Weights of a small mixture-of-experts language model, trained from scratch on English Wikipedia.
Size: 9 layers, width 256, vocabulary 8192, 17.2M parameters.
Experts: 3 picks a token, a sigmoid router.
Training: a variant of Muon for the experts, 625M tokens, 9533 steps.
Below are experts of layer 2 (counted from 0) of a mixture-of-experts language model. Rows are named router (the router's row for the expert), gate (a neuron's input weights, with its number), up (a neuron's input weights, with its number) and show model dimensions 192-255. Each number is 128 + 24 x the weight over its row's rms, rounded and kept within 0 to 255.
After each expert's rows: "mostly gets" lists some tokens that are sent to it at least half of the time. This comes from a sample of Wikipedia text that the model never trained on.

# expert 11
router [144 177 133 102 105 110 136 128 110 142 113 164 114 149 134 140  97 114 119  95 114  95 141 159 136 177 140 136 109 123  97 157 119 114 134 148 133 122 122 166 134 148 182 174 116 133 114  89 144 156 111 108 138 168 157 107 142 101 137 117 141 111 105 169]
gate0 [ 90 117 144 148 147 132 110 103 133 102 108 141 123 107 120 135 151 109 128 154 133 129 115 139 124 108 160 153 136 146 112 115 104 125 143 144 176 139 110 132 108  72 136 145  89 110 157 113 177 134 113 145 107 148 138 123 136 117 108 138 124 148 141 111]
up0 [150 149 108  92 110 101 157 159 139 118  97 113 130 126 115 183 150 164 127  83 159 140 128 158 102 105 117 104  87 109 107 113 129 154 143  92 105 107 138 147 103 110 124 123 126 164 120 152 139 128 143 112 113  99 143  72 111 110 127 159 135 178 136 180]
gate1 [136 167 107 110 139 196 163 138 135 177 121 146 117 165 121 139 102 114  87 157  99 137 141 111 162 102 136  90  87 126 101 110  88  82 116 147 171 135 109 137 107 151 157 123  91  93 173 128  97 114 154 146 164 155 139 155 150 123 154 140 142 131 103 156]
up1 [121 116 123 169 133 107 137 137 131 146 126 113 120 153 129  94 166 128 127 125 115 119 138 118  86 115 118 137 127 125 177 132 146 181 133 107 118 125 126  93 147 147 148 109 159 101  98 112 145 125 145  75 155 150 181 162 160 151 111 122 125  81 116 117]
mostly gets: "\n", "\n\n", "ed", " out", "ted", " other"

# expert 1
router [177 143 148 139  99 127 129 174 144 120 174 104 104 141 104 167 144  98 140 167 103 137 142 105 134 128 138 184 124 109 112 154 125 125 157 142 145 118 162  90  97 141 116 125 121 141 126 113 123 108 117 118 114 127  99 109 149 139 124 144 177 160 117 120]
gate0 [126 140 114  86 159 137 116 146 197 105 138  75 148 139 166 128 101 132  96 152 102 129 177 103 143 111 125 156 138 103 147 139 159 125 164 165 149 159 129 107 125 131 136 121 114 119 128 137 141 122  99 122 131 120  89 124 128 105  71 144 140  67 140 108]
up0 [117 115 118 191  92 129 153 100 101 121 151 152 137  99 114 128 110 119 160 142 138 141 114 153 146 106 145 135 174 139 156 125 129  49 120 117 158 139 147 132 142 136 158  88 176 136 142 119  87 143 121 107 125 169 182 109 139  80 136 124  93 102  91 140]
gate1 [113 165 151 126 163 102 124 154 150  61 164 134  87 150 117 143 148 158 141 163 142 130 161 130 147 132 142 112 120  85 147 138 134 133 120 134  96 162 144 143 144 122 107 145 103  73 155 111 106 149 110 135 151  96 111  97 121 169 111 104 136 130 192 101]
up1 [143 139 140 133 134 124 126  85 102  69 121 155 128  88 175  94 129 115 156 150 112 148 117 125 112 137 136 178 140 161 146 120 152  90 166 100 113 141  84 170 142 131 150  50 108 135 172 130 141 138 108 121 105 151  66 100 108 129 129  99 108 117 114 157]
mostly gets: " John", " York", "ton", "ham", "zi", "ford"

# expert 13
router [128 138 157 148  77 165 102 167 139 132 135  76 106 144 129 157 129  79 114 173 137 107 128 110 119 122 141 126 131 129 124 159 133 101 127 123 127 124 142 128 103 121  69 144 113 122 183 127 154 133 112  92 122 112 126 151  99 119 113 112 171 110 146 162]
gate0 [151 108 114 142 122 104 174 137 172 113 130 125 113 176  83 137 146 115 148  94  84 158 142 113 122 126  84 142 124 166 135 189 101 123 143 112 140 100 149 171 111 138 135 119 119 123 124 149  91 121 170 138 128 139 110 124 148 141 130  95 124 165 107 120]
up0 [170 126 101 122 107  86 116 100 136 157  99 167 131 104 119 122  71 113 148 139 132  98 149  98 116 126 119  94 120 146 153  93 162 105 131 118 135  90 139 143 117  52  70 152 119 135 110 133 180 165 165 126 130 129 136 121 135 101 143 131 141 113 119 139]
gate1 [134 104 133 155  98 169 134 155 145 140 127 110 109 123 111 157 108  72 123 160  98 126 129 125  99 127 128 166 143 160 122 106 114 120 152 119 119 108 156 130  96 139 130 122 119 150 163 124 115 111 144 131 119 100 141 166 129 116 119 186 134 156 103 148]
up1 [ 93 152 134 121 109 123 151 136  84 128 141 139 157 119 141 163 123 106 114 118 147 146 133 114 171 144 134 155 139 108 153 121 137 104  87 129 157 106 140 138  80 150 134 124 119 107 125  85 150 101 109 145 126 158 110 133  79 104 130 146 142 109 154 109]
mostly gets: "O", "ia", "ti", " C", " U", "U"

# expert 14
router [141 164 106 166 123 186 145 134 111 161 138 135 145 159 124 118 142 108  96 175 134 184 144 140 109 159 106 186 104 123 134 129 104 102 187 155 169 154 104 115  92 148 118 122 134 146 114 118 146 151 133 133 136 161 111  76 128  92 113 121 118 163 138 102]
gate0 [155 136 141 146 166 142 126 149  89 132 124 108 133 182 151 129 122 130 162 142 150 143 114 104 105 113 122 136  90 112 113 156 119 116  96 177 152 150 133 124  84 143 123 120  93 161 156  98 167  92 146 160 142 130 128  97 166 108 147 104 149 138 121 164]
up0 [145 140 152 107  82 133 112 113 119 139 135 214 154 123 166 133 122 143  98 126 119 147 142  96  83 119 102 144 147 191 154  97 111 101 111 134 106 120 103 138 108  92 102 147 144  99 145 113 131 127 152  87  89 101 119 102 110 136 126 121 163 104 130 144]
gate1 [105 166 109 138 140 100 108 137  60 101 125 157 131  72 114 135 112 105 148 136 152 142 101  96 111 147 103 117 112 136 111 156 111 110 112  88 144 130 171 116 129 157  96  88 128  91 119 155 107  98 169 117 144 130 137 114 145 134 197 144 142 112 155 149]
up1 [130 143 131 186 146 101 172 157 183 154 149 144 119 152 125 152 136 124 135 115 131 106 107 109 126 123 111 167 132 159  81 129 147 137 129 128 150 122  85 160 135 144 134 132 146 128 148  82 132 109 124  87 146  95 145 135 168 145 104  95 113 152 147 109]
mostly gets: "1", "  ", " 1", "3", "0", " 6"

# expert 0
router [102 172 122 174 132 122 158 119  98 152 159 113 127 129 117 137  94  91  76 112 160 134 147  60 113 147  76 155 111 108 129 178 158 116 134 110 142 143  98 144 130 137 139 124 108 117 128 122 108 185 120 101 131 188 133  77 172  90 134 118 101 135 107 151]
gate0 [102 151 108 118 112 127 123 127 152 139 150 163 144 130 102 125 105 131  88 105 149 168 162 113 147 152 126 155 177 138 156 121 120 173 125 172 105 131 152 156 131 138 166 101  92 144 118 141 118 151 135 135 133 121 128  94 126 118 135 133 143 151 122 147]
up0 [108 124 137 160 138 119 136 109 116 130 115 135 132 108 133  99 116 152 123 107 146 112 180 189 138 157 178 146 134 161 111 110 116 123 110 123 152 100 104 124 137 110 110 162  88 157 150  59 153 106 115 114 137 126  98 128 138 124 129 118 105 199 137 112]
gate1 [128 160 145 135 133 148  88 114 107 123 143 114 107 125 147 156  81 136 121 154 132 105 152 121  98 136 113 150 120 146 134 141 105 110 132  67 159 111  93 147 138  97 103 140 104 122 106 153  88 124 141 134 145 183 155 111 143 135 156 128 145 102 176 138]
up1 [120 124 163 119 105 109 128 115 125 156 103 110  96  93 147 113 141 111 120 127 108  90 138  87 139 132 126 160 138 119 140 115 131 112 154 103  71 117 167 171 119 112 121 155 107 139 145 109 154 106 144 107 133  99 133 133  98 144  60 138 121 121 154 110]
mostly gets: " was", " is", " be", " also", " had", " were"

# expert 2
router [106 143 134 172 116 183  97 105 117 150  80 129 132 151 157 122 111 113 129 113 142 134 135 118 113 141 101 148 104 105 148 140 128  91 156 153 157 155 153 117 127 123 113  86 161 142 135 132 103 153 105 120 143 148  80 109 122 113 101 125 137 165 146 126]
gate0 [113 139  95 164 164 119 139  95 179 124 168 148 144 156  83  89 122  89 134 157  78 147 119 158 141 112 114 114 141 101 139 159 124 139 138 153 139 107 132 110 144 128 129 123 134 134  87 184 128 102 183 144 156 139 144 144 104 119 146 134 153 149  82 107]
up0 [131 144 158 108 158 100  97 121  90 146 125 112 144 119 151 136 113  98 133 114 133 110  92 111 129 131  97 130  90 148 147 136 116 135 128 120 147 165 120 111 112  76 118 132 127  76  97 127 140 145  78 146 130 143 123 126 141 109 129 144 123 126 116 142]
gate1 [113 128 155 140 154 173 167 122 145 145 113 148 140 141 101 119 130  85 140 140 112 164 183 177 127 135 140 110 152 116 154 144 104 106 150 133 138 100 139 109 105 112 147 132 160 111 143 143 158 110 133 104 167 140 118 141 112 132 146 107 141 128 106 139]
up1 [ 92 139 120 136 208 127  82 150 115 146 125 134 132 130 140 121  98 121 140 124 137 115 128 121 107 154 132 106 119 170 122 179 135  75 112 107 149 131 179  98 104 122 100 105 169 161 168 120 149 120 147 123  61 123 137 156 147 151 142 123 125  88 133 137]
mostly gets: ".", "1", " 1", "0", " 6", " 2"

# expert 12
router [111 126 117 164  97 125 110 114  85 158 170 128 115 123 110 135 141 121 141 148 138 117 164 103 167 136 113 144 138 108 142 131 171 105 103 117 170 104 169 107  99 131 109 125 104 146 135 122  80 145 113  97 122 120 155 128 162 127 145 114 113 123 107 133]
gate0 [120 152 193 111 155 117 149 108 123 118 140 166 140  82 136 106  78 121  98 158 126 186 113 127 153 118 120 144 180 121 108 148 141 148  89 104 125 124 133 150 110 152 153 175 158 135 157 153 108 112 127 132 169  96 132 146 135 116 127 115 172 154 145 130]
up0 [157 173 128 126 103  97 144 117 112 144 110 121 105 161  90 125 139 194 153  76 137 123  96 136  95 117 119 120  96 171 103 153  83 103  88 112 128 132 158 103 114 108 148 175 133 130  90 136 104 143 112 129 108 124 155 132 138 121 122  77 126  92 122 122]
gate1 [110 155 150 159 116 128 127  93 106 117 139 122 146 122 133 142 152 124  93 103 105 116  82 119 131 132 126 163 144  90 158 137  99 101 108 111 136 117 111 120 106 110 143 104 153 142 141  84 105 136 138 130  99 140  74 123 144  95 116 151 140  93 107 124]
up1 [143 123  99 116 115 116 113 169 140  72 142 152 120  87 123 117 117 168 131 105  99 161 128 122 113 155 104 112 137 154  94 143 145 110 151 117 152 119 129 125 149 140 161 127 127  70 129 145 139 128 109 110 152 141 158 142 110 136 122  79 116 131 119 121]
mostly gets: ",", ")", "\"", " in", "}", " which"

# expert 5
router [109 115 157 109 141 152 181 177 117 132 130 101 179 149 139 118 147 128 126 104 132 111 180 116 135 112 112 148 125 164 156 116 137 107 121 127 137 117 141  92 126 185 128 164 123 121  90 133 119 183 111 142 105 114 102 119 139 101 151  77 113 118 127 107]
gate0 [139 103 164 118 166 164 145  86 115 166  84 138 168 101 104 165 149 114 127 132 132 141 133 164 141 105 122 128 110 117 105 110 132 151 134 120 108 134 134 143 100 157 105 115 148  97 162 139 142 142 136 125 155 129 133 117 125 192 137  81 145 128 102 139]
up0 [166  90 136 103 162 129 113 141 137 117 118 157 131 122 131 158 153 125 137 120 186 134 177 109 124 106 103 128 115 169 119 208  88  86 130 118 139 167 128 105 116 148 142 104 133 156 149 136 157 127 113 151 117 118 116 130 120 167 135 130 134 144 124 139]
gate1 [143 137 173 123 139 140 138 164 126 134 114  95 132 134 138 125 108 183 107 133 130  64 124 119 103 138 110 141  93 149 142 134 114  93 139 160  97 125 159 126 118  90 172 147 107 150 111  53 132  90  78 144 114 150  87 158 147 145 113 102 134 186 118 130]
up1 [125 132 129 156  95 131 169 126 108 175 110 162 156 167 132 111 112  79 121 100 127 155 124 131 112 113 133  76 146 126  98 138 136 108 131 124 104 120 140 128 134 139 104 148 141 160  98 143 156 142 128 131 123  95  76 138 114  65  86 153 141 107 169 109]
mostly gets: " and", " =", " as", " his", " he", " be"

# expert 3
router [ 92 155 126  93 117 124 109 140 121 154  65  92 103 157 135 135 118  94 102 136 129 109 119 164 130 145 123 158 131 157 109 149 151 120 142 120 120 124 156 132 116 111 111 130 126 139 131  86 134 128 105 127 144 133  99 128 119 137 155 111 143 103 139 145]
gate0 [121  96 148  90 105  98  90 132  77 109  98 116 119 107  99 104 155 154 140 112 104 158 130 150 124 143 152 168 134 103 128 122 122 100 113 141 136 156 100 137 158 175 150 124 155 121 104 132 124 148 102 150 118 114 119 105 134  92  81 110  88 106 161 142]
up0 [108 149 104  77 114 110 145 153 183 170 132 119 113 181 154 131 139 127 120 117 148 132 108 108 126 177 142 164 111 143 109  88 144 156 111 136 136 122 150 120 130 117 120 143 131 119 120 147  95 132 110 152 137 105 125 129 106 139 135 102 134 159  88 116]
gate1 [138 150  85  97 120 125  99 132 136  89 120  61 104 146 148 120 132  99 163 161 113 111 126 141 104 131 142 109 144 109 111 151  77  97 156 144 119 158 102 112 144 130 110 147 135 127 134 125 123 116  74 129 121 114 129 134 105 108 117 171 110 131 121 134]
up1 [173 143 124 109 156 121 121 121 142 129 135 160 129  91 109  89 120 142 124  93 108  98 139 163 165  81 136 137  97 136 105 108  99 101 115  96 123 112 153 113 107 140 149 143  79 145 106 117 142  77 159 160 148  72 153 137 164 153 108 119 122  89 137 105]
mostly gets: " and", " the", " a", " of", " The", " by"

# expert 9
router [147 101 137 125 136 169 134 161  85 112 120 135 209 134 176 119 155 136 112 131 108 130 137 143 146 168 126 108 121 145 179 105 174 109 118 135 145 172 142  89 127 173  87 113 140 111 126 118 130 108 154 139 122 134 109 102 164 120 129  93 130 187 165 135]
gate0 [132 149 130 137 103 129 145 121 136 135 138 110 211 110 131 203 143 154  83  96  83 139 148 131 134 116 106 128 105 111 101 136 147 147 150 156 152 167 129 126 136 101 132 155 124 112 104 121 102  59 141 148 134 113 149 197 131  99 120 119 136 127 169 116]
up0 [160 116 145 124 142 122 149  88 119 136 120 126 167 134 141 123 130 102 120 131 150 161 141 187 134 158 152 143 148 124 152  96 116  98 110  99 129 164 100 125 124 109 106 169 161 119 151 131  98 148 151 131 142 135 130 139  96 126 153 102 150 134 138 154]
gate1 [120 105 143 117 134 137 131 155 153 157 122 129 160  90 115 110 119 124 126  71 149 114 152 120 181  96 132 105 117 153  96 150 148  66 164 109 135 141 143 128 151 185 137 145 151 114 105 101 108 116 128 116 115 153  91 138 134 123  93  91 154 116 141 160]
up1 [121 142 151 129  87 111  82 132  98 127 116 154 150 128 125 129 143 168 149 145 137 101 120 126 111 132 118 109 148 116 142 123 123 148 129 136 139 100 122 158 129 117  99  73 136 181 124 141 138 131 135 127 169 159 119 146 153 158 104 160 152 130 100 173]
mostly gets: " C", " E", " L", " t", " p", " St"

# expert 4
router [141 156 117  89 167 128  99 159 126  93  91 128 137 130 187 159 143 123 113 119 123 127 143 125 132 153 139 184 116 152 173 173 147 107 161 206 139 131 131  87 149 133 147 141 132  97  98 132 133 118 126 123 165 145 133 117 110 144 125 111 143 147 131 145]
gate0 [139 158 129 126 109 111 132 145  68 113 129 159  99 152 166  95  99  82 146 115 133 125 119 116 119 108 153 145 126 116 109 116 175 141  84 120 115 137 127 111 126  79 134 153  75  99 144 133 107 155 135  71  94 101 167 148 143 117 125 138 146 124 109 101]
up0 [125 120 137 149 148 140 112 102 135 158 141 128 182 125 104 124  98 166 113  99 117 124 131 106 165 144 153 136 120 114 126 143 147 114 165  89  83 126 109 118 134 133 143 138 103 165 126 120 106 108 122  82 114 114 157 113  92 112 122 120 113 111  99 142]
gate1 [126 125 106 135 154 148 119 140 130 135 127 122 117 148 165 117 128  95 153 157  89 124 136  97 123  79 147 166 114 136 124 147 138 136 159  99 146 137 106  81 182 107 116 172 160 146 143 152 150 158 144 163 129 166 132 124 126  81 143 124 146 113 110 131]
up1 [137 156  98 137 123 136 118 150 151 137 126 125 125 148 135 104 136 136 115 115 114 111 131 129 134 126 126 143  94 145 106 151 163 167 125 150 103 120  79 100  97  82  92 118 109 153  99 125 142 122 106  84  98 159 134 125 163  99 157 163 116  71  94 161]
mostly gets: " (", "\n", " the", "\n\n", "=", " The"

# expert 8
router [160 168 115 136 152 145 156 128 117 155 117 127 123 179 125 101 159  97 115 118 154 184 129 110 103 147  91 143 128 116 140 119 131 118 174 154 142 175 117 159 129 116 128 125  96 129 143  94  97 150 138 129 127 103  92 135 128  98  98 105 137 120 163 126]
gate0 [106 142 120 134 134 121 179  97  99 122  94 156  94  93 124 119 127 138 158 129 174 137 124  96 129 167 117  68 162 145 155 112 150 173 127 155 140 125 103 142 138 110 132 148 176 115 131 167  91 139 136 139 121  95 122 108 116 117 135 103  98 132 133 176]
up0 [132 116 132 115 141 103 143 125 177 102 103  97 116 112 203 185  91  98 132 123 107 122 122 118 157  89 125 157 123 149 113 139 149 138  76  97 113 185  92 118 147 191 153 142 142 136 147 170 118 134 139 148 152 101 137 129 151 152 160 163 155 143 138  66]
gate1 [110 112  96 102 168 128  87 145  46 155 152 143 139 147 143 127 118 106 135 119 159 113 120 100 117 162 107  58 111 109 123 124 121 109  96 157 101 157 146 127  99 124 140 132 154 145  96  99 123 139 123 167 110 169 123 128 125 110 119 114 100 151 147 175]
up1 [ 98 134 128 147 137 144 137 171 139 114 116 122 150 115 122  99 144 115 126 155 136 115 160 190 164 160 178 121 107 119 137  98 162 140 160 117 120 134  94 108 134 109 132 118 104 170 118 155 134 147 129 110 129 159 153 124 133  58 107 105 133 119 121 108]
mostly gets: " to", " |", " of", ";", " in", " by"

# expert 10
router [122 133 184 136 102 109 150 116 118 119 133  73 100 138 129 126 137 100 124  96 127 109 151 142 154 129  87 128  95 107 165 140 130 104 118 136 173 146 171 121 152 109 165 134 102 131 146 127 120 132  88  79 118  96 134 111 129 125  90 141 164 108 122 154]
gate0 [148 162 126 147 149 114 161 165 123 142 110 152 113 137 104 136 148 126  87 123 120 117 137 125 100  93 158 150 164 175 147 113 119 163 156 129 153 119 135 134 122 101 100 145 156 139 177 110 117  80 114 141 122  99 139  88 116 171 108 130 158  87 155 145]
up0 [102 139 143 111 104 117 129 133 109 153 137 123 139 105 137 139 102 119 159 134 126 134 181 123 166 182 107 103  84 168 146  89 129 160 135 171  85  96 139 105 113 149 160 111 121 110 138 152 139 159  84 118 145 128 100 158 111 106 103  96 150 143 128 123]
gate1 [120 142 133  97 178 135 132 118 105 159 108 132 122 113 102 146 142 112 139  71 138 123 147 155  98 150 106 103 124 176  94 159 112 124 144 111 126 154 124  89 124 158 100 102 130 144 187 122 153  98 156 140 126 169 106 146 136  80 122 125 115 154 125 133]
up1 [137 136 167  99  91 136  76  96 130 101 131 116  94 108 111 140 143 142 132 154 142 129 179 106 156 154 106 108 152 152  81 118 124 113 111 116 175 109 145 106  86 137 108 149 107 118  78 128 140 104 167 121 145 143 116 152 120 130 147 116 106 111 110  95]
mostly gets: "-", " \"", "/", "–", " -", " ("

# expert 15
router [110 143 188 140 157 124 139 116 117 135 114 158 141 147 114 123 143 129 111 103 111 177 136 135 122 155 111 161  76 114 111 134 197 106 154 163 147 120 128 168 118 136 157 133 112 147 115 109 105  96 130 137 124 104  77  78 141 158 159 112 163 165 139 144]
gate0 [ 65 143  73 132 163  91 129 127 108 142 115 121 151 133  91 107  78 144 133  91 122 163  79 132 127 156 136 130 168 161 106 126 129 127 149 118 141 118 139 120 155 140  97 119  86 118 162 140 101 150 146 117 151 135 119  75 127 142 127 144 115  95 127  91]
up0 [117 124 186 137 116 123 134 133 163 112 101 136 144 113 121 145 127 117 156  92 114 129 122 103 173  93 103 102 100 102 179  89 114  93 162 121 137 118 142 116 113 115 155 112 123 100 171 103 156 107  93 168 114 112 134  96 159 105 152 144 139 127 176 126]
gate1 [117 141 146  89 139 119 130 123 112 140 103 161 159  98 153 141 108 126 108 132 103 135 148 131 138 152 111 165 114 138  84 161 138 150 126 143 142 131 183 119 161 138 137 125 137 140 142  64 147 126 118 141 105 127 153 164 133  88 124  96 100  71 119 148]
up1 [123 129 109 144 111 123 138 129 121 122 155 101 146 151 127  99 132 129 100 153 140 125  81 126 112 113 111 158 125 111 114 111 136 109 141 115  92  88  81 139 124 148 139 107 116 155 126 134 141  99 142 142  79 123 121 118 161 136 133 177 146 152 163 157]
mostly gets: "d", "e", "t", "i", "r", "s"

# expert 7
router [168 112 110 147 117 137 102 187  93 116 111 114 124  93 154 110 123 134  98 153 121 133 150 125 126 172 143 123  95 139 117 135 151 112 131 162 136 141 122  91  62 145  99  95 132 147 145 126 148  90 134  94 128 100 113  91 127 116 115 129 130 144 145 110]
gate0 [141 110 128 116 158 116 147 164  58 129 113 130 137 165 157 135 101 138 115 159 185 111 115 127 121  90 111 166 135 139 142 111 142 138 149 106 179 120 167 165 127 145 186 108 135 134 133 148  99 115 140 157 152 104 134  79 119 124 146 137 148 130 115 122]
up0 [120 134 148 111 142  98  95 116  87  92 161  87 131  99 111 153 109 113 105 113  99 140 179 128 130 152 138 104 118 144 122 185 152 159 104 149  66 114 118 128 152 119 118 156 165 115 169 138 138 114 153 127 107 116 135  85  93 112 126 145 154 119 137 169]
gate1 [144 156 136 100 118 125 169 162 159  92 132 117 139 154 119 155 154 119 172 123 127 148 127  94 151 131 128 141 108 125 135 117 135 148 149  98 104 133 156 112 108  90 120  85 109 147 116 135 108  70  86 147 150 171 122  97 143 143  95 106 142 135 134 158]
up1 [136 129  63  88 139 127 105 126 124 107 115 106 133 133 170 101 109  87 104 111 147 121  96 185 133  95  95 150 133 121 124  99 132  94 128 123 116 110 157 110 134 149  55 140  82 124 127 144 145 129 137 131 174 158 143 172  86 155 135  90 117 154 154 130]
mostly gets: "S", "st", "D", "L", " C", "B"

# expert 6
router [122 120 154 180 110 123 156 104 118 128 112 134 107 139 133 107 149 139 120 134 131 143 175 108  80 124 116 125 111 103 115 117 131 127 160 135 142 130 119 122 121 152 156 116 122 155 128 122  97 128 143 118 159 145 147 119 123 159 109 116 141 169 139  88]
gate0 [180 163 154 130 146 142 128 106  79 122 130 164 136 110 135 143 111 113 148 161 141 144 116 133 138 102  59 138 152 121 149 134 157 128 134 109 142 126  88 112 105 159 132 144  70 110 191 113 135 125 117 131 119 144 137 151 169 121 117 121 133 136 141 129]
up0 [128 108 139 180 118 114  98 137 109 143 114 126 133 126 113 118 141 133 114 158 133 162 133 139 135 161 119 110  92 116  99 133  94  86 125 136 155 166 124 133 100 130  86 140 149 104 112 113 114 110 168 128 146 145 133 108 100 112 152 110 116 110  99 150]
gate1 [145 129 129 112 166  91 138 112 169 117 144 166 136  85 154 122  76 170 144 128 145 170 121  86 176 123  94 135 149 148 148 143 166 130 131 110 117  73 101 155 156 142 146 105 101 138 154 100 125 107 123 165 164 156 160 111 109 150 133 141 124 123 126 117]
up1 [ 93 181 113 128 133 108 103 140 120 119  99 146 131 137 131 120 138 126  95 154 144  85 127 142  85 142 199 100 137 138 121 133 110 137 131 140 138 158 145 108  96 159 143 155 166 159 154 152 119 158 135  94  96  96  82 163 153 127 129 138 108  99 186 109]
mostly gets: "ion", "er", "ment", "rs", "ation", "ers"